Experts of a small language model.
Experts: 80 GeGLU neurons an expert, 2 picks a token, a sigmoid router.
Below are experts of layer 9 (counted from 0) of a mixture-of-experts language model. Rows are named gate (a neuron's input weights, with its number), up (a neuron's input weights, with its number) and show model dimensions 0-127. Each number is 128 + 32 x the weight over its row's rms, rounded and kept within 0 to 255. Numbers have three digits each.
Before each expert's rows: a language model's description of what the expert responds to. This comes from a sample of Wikipedia text that the model never trained on.

# expert 0
What it handles: List dashes and separators. Line-initial list hyphens in infobox fields, en dashes in scores and ranges, spaces in tables, and fragments like f, ch, eb.
gate0:104135158135098102131151122122163146106113128115119161110112153156110126102128151095150141132143111067105104084048115067056103139065144150133177076087156150130165135133125129118090113129112129121108127152173073084128141100120134079167092184121121139095109141120117112113091095061141146102162158100172130046131131102174142113151164143161111109138209077136168176104193199127112167044125
up0:082124135074125155081154153188166131150135084127110128097193093120140090135109129125141106107135131148165120156183114168112131180154109160111126107175130120140137071173160146126127142155167169090157063151153162133128079157080095121137135108127130194142090021147148121124097148109164131154080086086098143127120052128127149104052078101110068115098111127125140172121150117174112178132191
gate1:128083135118147159156084186078103147099057078147091192097107107147125110184069156169152154145191157085136067103122075114075128139141182083164086081091167153147106159113157133135131150102120098130177164085137143077142173137155118178148152170132108161141145141122177121101112132130107113183127124036137158119111072115135106126120146105109075165140110060142127137122150133149164117127163
up1:134111137116122099120111128101111138129152118116159193083165119151123136161147104035103133139151137111152121063097104117180151099116176171099132109204152151148147157117129128122157119117117113134121190175129125080155141085109157161114199120148154142149161140080121130187060107119155164140024136150175148105135147131162139148047088106087154148146152096103169148149212170149097129167146
gate2:132084105158141090141129106023083111120090128128119114101175128123131084090146028131114118117149094045087077127096091122090167132088142157132141131171113158125085092153116139106144119122130189105106098082147135119118120140124087137134119201116169097162095129067165170129167152117187105124163115173159102092162085142093069152131140191156115174092099167140153145130144092116117114093106
up2:061105205105101142189113150142164134129140067140067146147110161080155117111075149111108123146145157117137139104209129155088159120129145115147105141160088136099116153164185092095154120100145186159095135135101194131109119136198144186168191117125125056128145117127144124131111122105138119133157111129096078181116132101165114186151073108121138087099183074163144148186122125137123058116129
gate3:151102171091102142118133113051144106131123091129118085099188113091108154101090133115171133140169144113168063111113206153091150112090095160166159118135067085114141167142131165136160129078166135139098106136184128130153149180082114128095117132144068130174211100129147164145097161153143185117139118142122119136103074149112132147218129111099134094165156078145155091125124154141174095050130
up3:155106122083107104127145113180140134173064119102138108183159123068102178165155082083160115113129119145145125068116136142095101092114087117173109099139123096113136108085149118104125128139163140121136151048128105172134184051152114154104097107086142177123105113064125093085198160141135153114151133146089156111118201108078164146108088096059158163137077168170152116127071142107141082099123
gate4:143135141159136128108113067087152127147076052114054140073161117093149153095133116129146103127097130033110149167091129135122074153112107154118225125138126085172143123132169146155147155116169108111104134128118117103141168154116142159177122142093102160140164145136162112140127120150123151117154165152187081150162104071133088124122170108136086120136178059129151123217109175089105077162172
up4:129216072079140123148129116108125114142088119156167178113148118186077133027125118112157147155139096129160162134108161126098103133116211091129150166087144137111144150083160162152183199141112152146167141128124094092120145088141095138130109241140164164161153131103107117125125095103174134156168161108173119152105082151117085131185145116094142099072115147119155116152127127137164153151161
gate5:151084183135180125131104109110149150150153143109166181126184117130152182091132157143093148121182143060122050112106110139058096134077143139145162138090122124167139117074130115104065165181143102108124122166185141155114171174160144108092081121138102080151108132095169141140097145101169209156159137135118148126160149080143067148151203127143102163180157143114143138163143122136129068093110
up5:126112166113170159190104149143154154148113173169134090065179105102086170135154160172100110132158071114173077131138153059078132167088158117118110117171090155127145141081126153123138190110118143135162117157090106132159070173149148108107141110084106140097159187088159212145119096144106101107151109132098109081137202189162077095099184143145181130103129137132111109109115169097138143145143
gate6:124165152085167175172070178135126133147124150139172152068097125133127156097145106110124076094122119035121158074133173178131117151132148121122160103061138147101101131126158136085099157169220185182086107152131146142114128140167221153123095087161086104106154112123137158160110141124113168166146101112081116125114110152128125120142150124098158126149200096093092168135127167065102100121147
up6:078087123121110111150133159161083115146151143110098124184077126128154085162130142172093131184162163159158109133095137153186108177136090119098059140156176115066161110121137106117084115115156137127072096168188144187088130112144137139169135101080168110159138075087146150122115142120210159124118157122169103147170074063120126194136126157110182082114115159172172143110091171150127095123118
gate7:117147136167155111119061140100153140118154103183180191108093086096133115051080142150110120084140197096072108132069086099104081143104125131195160131128080141160130144136096146149091128135118098074146063166084152145078148132123147114182103119155120142191141112101094078186120054150123093128104111147114122100165172075124107152151135122143160066109108112137166132116167105175153111112133
up7:089133151105173179149102155140094159134088049095108177131139182089102131147126118122171121188164097103117125167101135144161157151054115095081150143167101160166138119091097055123096094129091102110129164165113157081124165193139119145139121104152121137133201121116114118123175143131124164162108142146153117052157129140135152079161180147098166147170132123182144167066144075126191165145118

# expert 38
What it handles: Infobox field labels, spaces. Field labels at line start in infoboxes (Time zone, Weight, Place of birth, Born), and standalone spaces before numbers in tables.
gate0:141171124137136127116121076112110161094129174117149112152145104113143148105142136115194108152160093117102103108136085135116111151176146081110151136100113153109119111095114131078141068061096144060056098117121165169098059157162107120144121109124115184146095152230159157068095186065111081154165105126070147185142179151078121130127073120156123128138148155130120100174134095096108112097161
up0:131142003151127150118139139090170150136093160099123087162160092128188129126152107168149187176108094097187092064158154145128163130065165166150111119085167101129123128151136136097132138088163163151108122121122144199094162166087096107114136106128151134130160062127126120128101125155145146127167155098071126095161190130176138147113112174151159196117103096117201093131110136098143107152149
gate1:117127116177122165152105133098091117118155174143135119131156161149112093089141139120179135180108151148099099129176105160099122123129096144141164134091146161160099084094137244092129116177083107099073106084103127116157023139087149112114130126176113081181127107156108199105110178128162120163133139148104169129173143117144089140090132135165158170127145093153168155166075064124090115100168
up1:210170167078102123137129150098085162128151119114111173162127177101185159098127152080059156094125127116089148143131068092121112158159092136163148080137119102105114112143147129163065176125129149157184147120136122117115126128152140107133159149162118159171146161121097176167113083144178193153144093190181145122125105132091178130144137125130121189105043152085082087137147135198100136098152
gate2:135185097164098110064120181076133184138075169123138108134157096151127231152181129131108070158125139100163122092143088103160144225128095129140179127132096118141129142138113148145131101160139142104132142155142198147081112105139165130122175114154084116125099166109141146120142186171133150180150143146125127066158178093137092134115124166120095075169155151177086125142107062116101127155169
up2:160098130177167143112129099174097119103118141096188077095143091120158104153046205155130079087140109114113125142148137107246119072146108129149075089092085133134096184102118117128117215145151122127136132113145168111172118113071171158104117196135104122116065160122134099173133157108134088161154149103108122128142127119156099071173119133088139075146121127142105124157114150150171122150142
gate3:114132116168093154098115159156166126124081168167181081113151133172136096144175141139167137116118101131110107138102168136077183123169108134117130126140121109142093138145095127186138101149188090109162165080137147127108071111045143152117134092132116033097161154170144180132085138154087143081132096138124128073171052147166140155132156179098088031139151139151123124182139157103140147100113
up3:080100133123114190155109093151210139047125140172063146118102111154089165107093186114164132126132111125110066076109161109079132144129182137131127142129095131190195115134158177153120122136142172127096157081083140138178098065152093088080179156109105132138147177117133148087140106165156133134152139202135124127120136100123143141100146124147102115172096126088100108172159106082123194096098
gate4:102112067176096193058113134097047163145111143150157116085140115125105131122103111136166161140105153115097109099130154117111101179180107198082086099122155113167111115154147145148179124111149123077129150139174139130148124119051138127130136171140063137073118128185136100102075170108164172133127156219145150127101116123087157112148106149141135050149135142155122085158142131169061154157136
up4:123121164143078144077051151095163131140151125065127122171086134093089151123144140157050129160146163049112129091137113114089147097151140037135073120136080121110129167078116123163142119086105159134161151117190096122119136121176100168123135106147189142112128138126146134106115144058101076130062105125097213115144155132158124141120094139142110136121149107107093197123116158111194094099148
gate5:136117101080141160136106187070159125089092134114181123119148069130072108127116154108154083143127118114146127094152112059104085147098147109188149146146086155195109110152125207148092045173168180100121166119105168145121109111120126148155147148174064092161167136149106157135067128098156138124134101170138120169144114144121095210157146170139084125110124137133157085120182102157112188112123
up5:111113108152155152098135156085130130067135131105109114113170121157091152121131127127115149083155073133167176069083153093102124106190156107156166152127158126133136130139173043099119147128115182161120092144111102185101072130115129130118109064105057069176128127122140116098194155142117137064109135103156113084123125142140106159124121187186142060120052061172134117088144133090094162141137
gate6:140078121129118165175125123070112130152106132132162132101124125102137104145108148109139135204072093156136159134155175145085180170156119142120120127105139169139079169078127172128145092099161146176143169091138201162157069089133166139127128190123075153170095156097170118117080126091100122167166122176164158093145093117107129046092093126137143132097119176171116181196123158109113101111191
up6:176150098134192140138079128157130141156096206135123132119150072122129171133124102135135187158129100121148127135100081149149135183153115073148136140132153120134166164135122146119093117102071096121157196124121134151145037122127127105093148100121099144164172145116164118180170128126132158203139129173186088153105209045092071169132074142118127118131093139107110088138131199117079137120137
gate7:108155075157100133100161153091184143088045126201139135076166132171138110150129173138147133128154108084049144093122160091077162125160155081117124137098140138137124095123081152142080118145154136120138153065097184150161092118093128125162180102124074113140093158120092097131078169156145130147115129124160105122147093132164058191119077133140090159109136150204126115126112172182086104139151
up7:123081107166185130121125120109139128073121168152129081142135161116131190188164068097147094070151104139166138132178083110081114163130122149125148089136165106106164176144191097114140095102127098144208134135135087146162112113090098140087100148154148067132099117092091154072171055084144083068110162138100084100125099138150140140125138124097155139125193183184099098145113164101127095141152

# expert 24
What it handles: Definite article the. The word the and other determiners such as their, those and its, especially in census phrases like between the ages and under the age.
gate1:110121126128137126144114094138098151128149112137119126160144128146147090072093109096182131128135123110081147149132104121151114137091181109108076171073102085137088204088068122116096120074103122107175157118126109136093145113176178150086069125087139071076191053155170070143132082124130061168172143085095077096132120137175093103125130121118157119134113124131138211180118108105068139134136
up1:137173153096056118163192101125134154178115067071147110132077168158059137188087141124127110139142206105090069135133129149159145121112135119185076159109144097147132123123125132106136120124200118104109068150100099095170129153135140089092124142129161130115134095162138025108103089152114121194127107090110068090173145076095107125127149106125089139118109138118053127133127107134089140111135
gate2:152163157156135156129081151097128131142161127108104113143136124158090124176157106224173139173052131077136122148070126152158115131103102089119110149107122091097123159168137131114167117098158159127131137167118133151117158090132141142176093068128089146084183169090133169101135086154169114156110124189167114206155126152131131181099193115196077100140197126156082158165087115082141137135122
up2:055174117063126159137152166105074091099164107148155137126156127137170113138127102110102131188066111129129165095150098136137111227179161102097179094113121130117152171155175095082111125087150094138128178142145106151179141118057139134164178073161104153131145132189125149130088109181122124132072115144187126136094089177132129137131075189134092144130112091143169084117138139164134133087124
gate3:177104144093154126115124111106189145101171118125094109204110090195124155055175152164127148134099148077088115134125126087112123155177113122126088138133059143078124084094111127152142117113120145132173149091139150167127145091174186142103077099110063130190142127131168180117159112057103134162138134176146126159191179159117076099161119115143097171105118154133098149074141101139179103106097
up3:130182196150164096142163124104106096155110126152113080190096084125156106118141113123130092195083124180144176090132168085123155226136121125133076145149107164080116111194120146077127084162119155029096173142114138108167163154129126087135137097177167122141170170114107139113160139186179116103136148121112116136108138137124111144168125109157073112077114170115150122123159144135094119188104
gate4:189185139157186158147113129115137143120097116115121135164123115072139123138134088101076142138123116115146150113128112082154156161098179066141121157115087165116125120162165057088196059125114070248127144080145103100153120097165138098155215140172103149090084104175099147075081154075120137157144136139120171135162120138144118157136148139100118147105130140125148111145178125114098166113100
up4:160097134145133088159124109215117146105121149061137119150139144143191161128118067114115144068130120094078144158150140161099137159168165080086137114131104129177096097118123138069149061119148107214096157103079080147141150102202147116123100170085055106115102141148160154108153114104086106126204157157116117156169142161137137111110119165167105073131099136144137096154127086148083137170137
gate5:141152154086127139123190111132138127133091143131105089111157134141104137131110091105150090146136142125161143171105090122101116123104167097091125126145093096243045118113126139079111132106130105131099118082167156180041134157119152078099127133114141133122121071116142145076121096189114142148124145094133112068118147106170203174114088186137107086049114132160138204109149096134073141107117
up5:086112125059132169083136073150137189111120111069108114158138134159108195132129129180095123146133098133141111163137082095090126131113133141095124161125155113145128091081095132109148084110128106104117144155075088218094131108134102136163125122138078075182087081071097175136131128115149146165130204119118122050105127131145098173092128041123156149116185130146153146121174106092168086111153
gate6:174120116148078171064121143097174127137158124104216173094138118118058113141110120130132105089169187069143107159121128092144099114108205140139127167066114134138114167125102166163168117082108129160141162135155052071122134099103146112116143101117140089168156141121141111138082099208183122176123165143140116126171138133122136108133159153090155135118121124128172199174117120158143043122151
up6:140122134140104155126145071121151118134066107160181147093176187101206178125116142068114150081194172151140188178094124092140160088135096071149109160136106178130116166088104090136153194130092096125119099106103100127152116046104157140171105080101083124081106147069146197106113094107112130119174112141159154141090126156130123160165119156142193107144112094118130125097151156152126132121120
gate7:091143172100137137093128163124126110062162142138105156122094078114182099121141130101123109087088148103135208114106109116150088099164174126113109175069120124097103173088099103091157124104119195145168101149116127122089127109165154093070135116143082072141056075119091147103095085134164135140149171120088167111109082169121088238150147080117143107115128093112143105140190120117104123090150
up7:056167149136087143167149119119143137109108141186075088128144161132123110151087107147114158132151167160100126099137106145161142131123111075099138144044163163095150193132134174133118107173093152122184068166126117140156084160145177151148116142147050096123079148123157089124103089118195146117078219057141151070119111159122102166121155163087153132084110143114135103104112165118122130137173
gate8:161145201135153188133132049105109209120075146133125170179083078113109159136146100104127119133098129091098177158096066121122107080162131142081114130091153108132110155129080167148130157138069106130086142121076192094112073094153202110114114140141087161054134127095111101143134119098068122164160112119136119123174121147120105153146110142136124055099148150163103175133173127164122113130166
up8:156126152105201101102110167128119145133090170131109048184177116130135112064115127045115134123137127119151160141133083094159127092176195124109136120137129104148094125147078122131145162109126097151126169080102160128147149131171124132159162154172157099107110136133108183164116069119134149108142198160160094197123157124144146132179069100115105120101118163209158151100152136045138136154188

# expert 47
What it handles: Space before table numbers. Space tokens before numbers in tables and ages, e.g. (aged 25), vol. 3, vote counts and statistics cells.
gate0:132123109173183119146164103119080125171159145178117112112125133054047120131150147146139156091128112131102137106163089170121083141148114122101156169100142111119112137127089136140154097127150029174127142072041126117066150187174169104150183117148128175179089148162139134069072116134129160114117131088084093132179111130156096130127167140098177167136153131118126181125127129113064080131124
up0:063145099100137109115094136178131069127112133082189070160073151146067141162125161167214146146132133144166180127170130121160085115094075111167099117190122090116113101109140159157170125139097136102100172103197121170171104160119124156128161150132102119160142103191136114136109152099136143148152092144135099164163143164140195176110086137129158171114133089168133167157087165176170118096149
gate1:141163077144138095116113157130071155183113048156162122116125113071154053084065111128143076125132109131192158111092130108097130046123156118127181166109152130107143087148078139172110165137212139104080136097188171123104152110138183114097123132139072112106159057122133103113093183132163126113195085156114130139147126105127147131100149157077104141136125134133138166159113153140129109101170
up1:103121104120166121129147137096094131103111117114145143134147144106081119160112168130119109130121130153145124131125098111169139036137147165164105065105118077104151072101015119056123162164143125157078156154057135053093128154139148140159163122150094093118153134092135143136119205127170115135152147104118126128076137133169124105128113126080174188143131097106200107132107179115132122178210
gate2:077118211153183123131127152127134141167070155132149105122133152139128187060100098100183104153173106132105126127125154053168050103120130131123150124077134054168157094149148101167168174121157118145093140160180097154140125151132110126151107149131082123168125097162131161100091162147156162165202106114133164093116093161108179163154103141100182157146108146154178150143153074167114167153120
up2:081131104133117176149124108126163144109101124134124140134154188148213123088113079118131116129124216078137125159175111134123131109096190131153119167131135103096124141157155145166073170122092102074124092164114139086091099125116140109176202147177137124121089162141126147076111151118102140170090103066134149118100169112136031162148148121122105130164111146108147160143092125222172063139112
gate3:092092130106112137110111164103026102101178119184133153172104122166154140117126142124147120131126075171140156095132135097086165144164135190104122197116157156128119185153111127113114084116200115106116143080122103144125114157133112109123107105116125111149145074153170112133089127147101173058144156140081196127159176128155141202140195112115156145146117176114150177204117116158163126139197
up3:150090157102156162114150161111151154071185152152102130166125115175180141130103145175101145148124164123134107114138069109138139131088140172136114136130108125179136105124126103060124160140134004092161236184112168124086103119142144188188126095092138159114147150110101099154090057101097144107106130155106092143164109135188139116108135126180131136125099131151086089105100148132118165086144
gate4:092144113128158186131104140207095111126060100149169062153102164174139166125119141081218140143072124143123136116173184058119136138148119153103140098164205127137103131135150098081103159149094121109147122140156162140138122122122158171136138072146128135091187131108087087134114142163190147191117125138164154140129108114106153107168137109135137100110174149147093230166147151160122095107152
up4:161152141183205124181103151179157153166158151170172144103117173108123132171136097139143114153156144122150144108134197120170110128098183112077162138088185136119134150053088142088101060191111122154195122106108133093103122134132127165132120150060138119126118107121103176131115122148202087118135116134097100130090117091049133110179097144144080128114149103095153119099163170128139057134108
gate5:104082148119158150120058085135120095177076129129070191163188098161105162148118156093094168114179090122136095138130105090098132133208112143128176125111127104142132142118154186125124122111199124134142186122116125075107162099074136108105132152075134128150104133116150082155157115144138137208155157082161116207144119133109120133149144128161147105116130145208192191113111189126102111142134
up5:094151105100100126130110126093095139084149112055062151073143059147104073144079115117148131173108114119189131128136111172099156117132164139114149162131106144177101090158130169145130180142129164145093084052120158119191100157100124101104132090135131140171127180089142082138180147125171089099151131110132169105128132129162129182085138112142174142098121088091075133131147131123122087011146
gate6:148124192141197093123133104076103101126090140205147115130154094134174126107174142081171153079124092123195115139131114156162122087122105161109142121134111112137130051178130171103169127135130075134114147137125181076089140132143124091118066112123095087115167044115110107099153191117163157144108126146127139183142150149112143146126065092153102097177122125161119166134164071191085122080133
up6:091132050156222136100115149188130186091100159203176150061136118152121101171117108151155170121112128145207154171108151111134153098086151094161140151143146065162094102145089147139084115087120131169142114159137140084165125129103121132175135083145120098147143073156143102081130136120149102101175089127141044208170103130131129115145116119144119101166136137147128131108163129171108152136089
gate7:122142145074160105155114110059084136188099164158157065109141180107068165105184133096144134187137148159115107137170127114140133086154167107161083135104158088143140149135179102104143101128117101064117121098194086140140118124133100151095129103153124158160123146205210134143096127135137138163199133189172186200129133160154141129114074128134133083144129138090157151135128086123183107107133
up7:096111146098135166071137126122119159084104152113162185137168187132153096138118120132089108147130175169150153156198124106107129151182076074135124146151074152104159137173095075084116115153124133157145112142132096110135143135101122126148151109142115106151105125098079137155164163136148108109165081120110073144121134214152105189096229064194122092120131111163121070122065138183160158135111

# expert 55
What it handles: Field label colons. Colons ending infobox field labels like Geocode:, Position:, Release:, plus dashes, table pipes and section-heading closers before values.
gate1:113167092078119091084153126099147153091052115138119119134146122171093151090162117115176100114200158159104149153099138130065216131119147159160165100143114162112178085096056056141165148133139145060106140094182122142173145104138128130088134137097104116100138195138089164095099107113161127098123100154125164156103146147139164141110102138085090165140153077169115140146181174113087103087129
up1:143104112113138189070169116132143119076172108144188154149160138089161123073084146095116156130161152109107139064056141141120061119109194170128114149108145140125128144102149125171121122118114102130086131142127184119092129128100103103112117173183133133122163103120159106128125119099081109115088091092053136141079133174164100103120121147099052131135168200128130177125134123092145242102106
gate2:161129122126127071087145070110109183143104059129111164096155149119099129129123084134056160149118109139124072163104149102150114173145133143161113170132122049197155122113118119117124096195178171126142106080139095151078111125182046114117150146150174174154146122120134173116095108135153148099132084087111096146180129125127137098134094145109138141046094059153166163115119136132108051127137
up2:076187168091154111154109184121097104157137157174108156139146164091151144174106146139152132110126156130144190147132086122112187179084132109115147100161102070108087103113132120073122164125101148135078122189031116151134145112169103130136159153223120149081123137148114130154137190084108124152164103170134141145122054110139133149149147148117157066110157207159167146112148139134137151137079
gate3:086163140144161172164145116107124129190126155117078151097161126125126135086084131130093147172120079108111083107157108077146124140164157143163123100171125171102101095137068104093128155136114024099057127074155140070169090091159163084152166166156108122131165135121061187074145121098175170129140080114177100105129132109153133170103099123143154117107144124154139133095180193125123143163094
up3:080088104162158108097092139095138128150073163114148148174096145139191176057176103127154126140138087121126090150143145125099177099179161205124135122179133101069124097151045118104127083107121125108059122136113143115102107130140169141176120109140152190108121102142137118138149139128153139061109128200103049076130121118152106182132109112127083152131151147158128117130127098031151157139134
gate4:140130089112123087101115146121090148139138151122118126137133110089107178135193082118112114103105112172085124087083122113130140168117114186100105141119154172133090087112100127113175128128153117038173124074156149174067134171104107177080154088096174145091156132090134176138100087088121154093133103169134179072121117114146113154125095133070115138128176126029103201157078132141106144082101
up4:142136091111081130117118172110154115141118147132187123059143118170139169088102085114036092114099193166130138110125129153105126100084119090104157161110108096162131148160170140090080182127097127085125132086130103156082121161192115062095167066145150189158071152162140097208099127170111146132130144151128176193132120151132100105115111116146141065108127148072110086151122117148155141154111
gate5:101137087102147146113153163117073125088122154141115093125137115152142169095127099112009105128101158142081174125175121098109119109108143134184136157143209114166092159121086113107138162122202130080096165129060128113124143104192135077161143116089132116098135155109171096121082108098201056135114098157085173130133147118155104172072136147140133120117094127104104109169073119117085100145108
up5:087025121128200129121156127074144166131126164105130141115035122138103120065137087140117066159131156118105169154171128161158156112183109128118129161130137113119081159107147062108147156113121211056153092150097179166079144173134110076102135130148146141102126119123084072134133138118200128134130135124103102116106164149131107054115145129129114136089159138135112112190123135091129126080152
gate6:136155121114113138103107125124124147125127069104093151143133124175126152102178117133133101204136164102049077167175139092123139134113065166156110145115142151138132144142187083146169127063109147147124202114160120159065109117110173150135154117160098097168164129120117155112169076037150124103097099157085185125191129100154133093097130096107169142038080111149148132099129115086115104111090
up6:101114122108124183133158169080120150158127111146138134119175127152104165139148106123142098171097121134163091187120128133076162121185117114062160085224135113108166145154187133105109160082137117109138142107128122097099107148066158145097072096103109117128089122096116169063115125180086113108142161196138127188140116166150105128093164038169138108136191147127149116168122172165069102115146
gate7:124112173167096111115088179070176082126100127171150095128130064131104141114090095166127127165064169125092137150110120136135112123098082164197164068162136131184091120148115095119101193153184132132054115124102106172177112105137182086151110113090099120148145126146078160137117153120189110114105138092118085103156097140089122166121170113146135120111068108123122223151166162160120117154146
up7:027106046092148094117123107111130163062106162165118105136134150097174126128142143135144135099139162116076153184168138134144164129115158112122183145101137111117126129088134148157133101165041058175094092153080087104088070157100128146179133136168126100147138166174133121127074153158133085138083152135117138126104120130098114104136069092143108161122117139163185060145161132111061149102122
gate8:109132090178133134133098091045075161139152144133121168206131098157093123127183092094112098144154111095079150197154192129174149129199086153121119120133122105108121182164093119156125137089171146080097117083152108121128095151122147127136124140147120117125127126137144131096181103119144214088144102104136161122163056095131075135085191093125179073101117165108141165111121140124138149137199
up8:109122154168125101135143088069127165147151133083136156153103153168115109077101141118123113112121094188091126144098107049115173160118219118093151123125138168097148165112107143149126090175062145158140141166122114158134074104149121043125162152156138104176142069137154116110090069154111151088108138139099132092112152080127138144189216142094104147198126105169167167150122140076112124134106

# expert 10
What it handles: Closing marks in tables. Closing parentheses, quotes and brackets, percent signs and header words in tables and infoboxes, such as °F), 36%, Votes, Turnout, Species.
gate0:128064165167141168105066077126119155124082149176095136087079061107120141140143077146099151157100187159207141120099117083184088116127194130120151101100076117075108110089145081088099152099101101145126150148118137102176097132102079155127080132108065094120151151150156136107131128125148171157150122142102136082139145179142167110108135166190117085154112101138091168108176111154120177150167
up0:152129163107142092116121101091171107139143082094150144114136174157134137175133069112110076071156144157115120055126110101155117149133102052131105150174082073159146164121149123136122142125100093134126150182129069171127151133150101154132154143171186165184059138158140153106115101143138073192074128139114192082129068118142107130087141159134137095036182095107134136124135102132080101102148
gate1:139092097148143117128140181150097167142082091133131182162168132135122093081171139113074066110121166157158102108114078056163161148144106214140112140188176098123118136168141097136115121145150059117121161129125157119191116129104138093110161119117101124160105094175098143173079178135179125142123109124139144097098038077158106092118106109161100134139128047157146129157127107105179145072129
up1:107113171183199116051106099155096114116081085163150127155170168128129138131134079107116167158115139140148142155141121113127158109120131177083133190120108146104123136156161128068130099113090179145117103100142165047103179132069149143110139100129219112097135155171124123194088152135114062094049146095098163139108111106116088161150100113123161174120126173124162107101108187118153113101136
gate2:108123175158205137105109127099093097064144184141081164141117037105147154138146132116164132122125118153103128149178153122159103128150113161142116127095176124142138181118095092097126115171120162161085173135154136161188046110098105149098129110160085174130133130103103138076156128118197168043164089139151134124164120157112183148118173116115125097193166094145132136098164127071084140154126
up2:115145105138143115097088131112137123103162139155088151073154166112136151067117118136121180102141098136114184093126163098090123106147122108083142146176091140110119087121130120140164100150123090205176145148174150196181153111098171095078067109139143145128087106134113134149107132140013132154144084168166077058161083126156097140076129072163120089118089141133087117124113137067133147132078
gate3:159134095150205121088143096136190185127112160154083138094113104220134127126131162071164113133145147139084154141119136066120089124141161119109205121140120203058182120168122141123159114107115075124132160134139135098120104082079140107175106153176094165149149120137136089138122067111153072114139107131123118109205116166110119129112152166194096123089147111163087107163105146081153105151136
up3:107178140136079095139131113116131094205129107102132102192099086213132143135149097173100142141117088101099164145042121128143093090136115082139106135097166115137115145182117121148103111129152113115133161123113180119088207073122087145088147114128200175120144104184158180104124080095087163109092164168134156052094103146137132124152089092129086106111126100168094130152168115114112151169152
gate4:098188113139133121137070141103133124045085099111143130151142094119094141082112146124198043145117139104131158156155117079092082128160156132119105132075141108147158167100153053088101131165122119118104138176125114105108145089098172128164151122192098123187112133168154113159154139108116128154161154097184147049137136124102170107103125164155110098076226079109114131114124146150122151066126
up4:112097121074168099092143143137169119156098053099171120200127106185099111152116131100138155121140123159137142134151157132152132102200148124112144141140092131160119159175150113171167128133168142137180088063093099105117148183099075130124182099142190131136158111084125116111092098117106136155117220156150103114052143096122117129151176099142126130127053134156159125120131121079073130216140
gate5:167138109144110159088145132151114084052150076164144124158078106167099115140161158158136128098103181172141126084154171058121109102055119116064139070067158113080128116134159097119118114139151110098125173177103122162150149142162171123118096114120158108114132107142095167102107112158117122117139106126093103150169160118136218157156177086148174110175132164176130173139053090108073092120114
up5:113106128131154148142108126052112127129169139145162081109172128100117083123129196089152131108144117092119121142149095167178091138186155131104123149166181127168120119119114083125169134118140206176114115181200069110129167136090122106114100123096079138096096104133111078107125165103150110093132098072192112135073114132128083163115200158158138080108153098103196128093178138134052146113106
gate6:109115187157111062159134142160170167159123169144097157168116071169148148120128129184112189089153174117077118112147089116076086103138103158169181148127192116187083172128108141060145143103095140139142151121077244148126091129065120132133128121118136107152138158112171150125063098066130116123125086152119143120187083106117124142110081115113138106065160124144109116132151134128136130103144
up6:179176083124132135141130109139145128164166160165142094154134168124072136186170142146136090182106153137075143074136149069123158139125144103096095104164146130117108081132137198089144128096089084085124145137095189119125151124144124113100168161149151126139123163150123084127150101108120134115106064150084165067112143102101091129124147092138110127079214195095126171178106173104228116141155
gate7:136157130179132108160121089105149169100101126151085163110103132095138143080153109128122165197065138119132206117165141189128135106063134115104154120084144119160127161149113114156111097178151113124118118091069145107168117114146087123121139133115063122205147142126152137182084118099158144146134118027148167103082127131098182106146119158211079166062097138130143174101129154134111146091163
up7:101220122208138133132182122093179155112163175120163134150088150133136214140175157089112161150129154083133109180130181140083147139111113158113120141072141116073169139135111131073098125179100153098146090163158216122170147127136098141107144157138117087124142134112052154131101064142117136179166141136139194111118118119122191121163161140151106091137100099159142114089149120164116126111122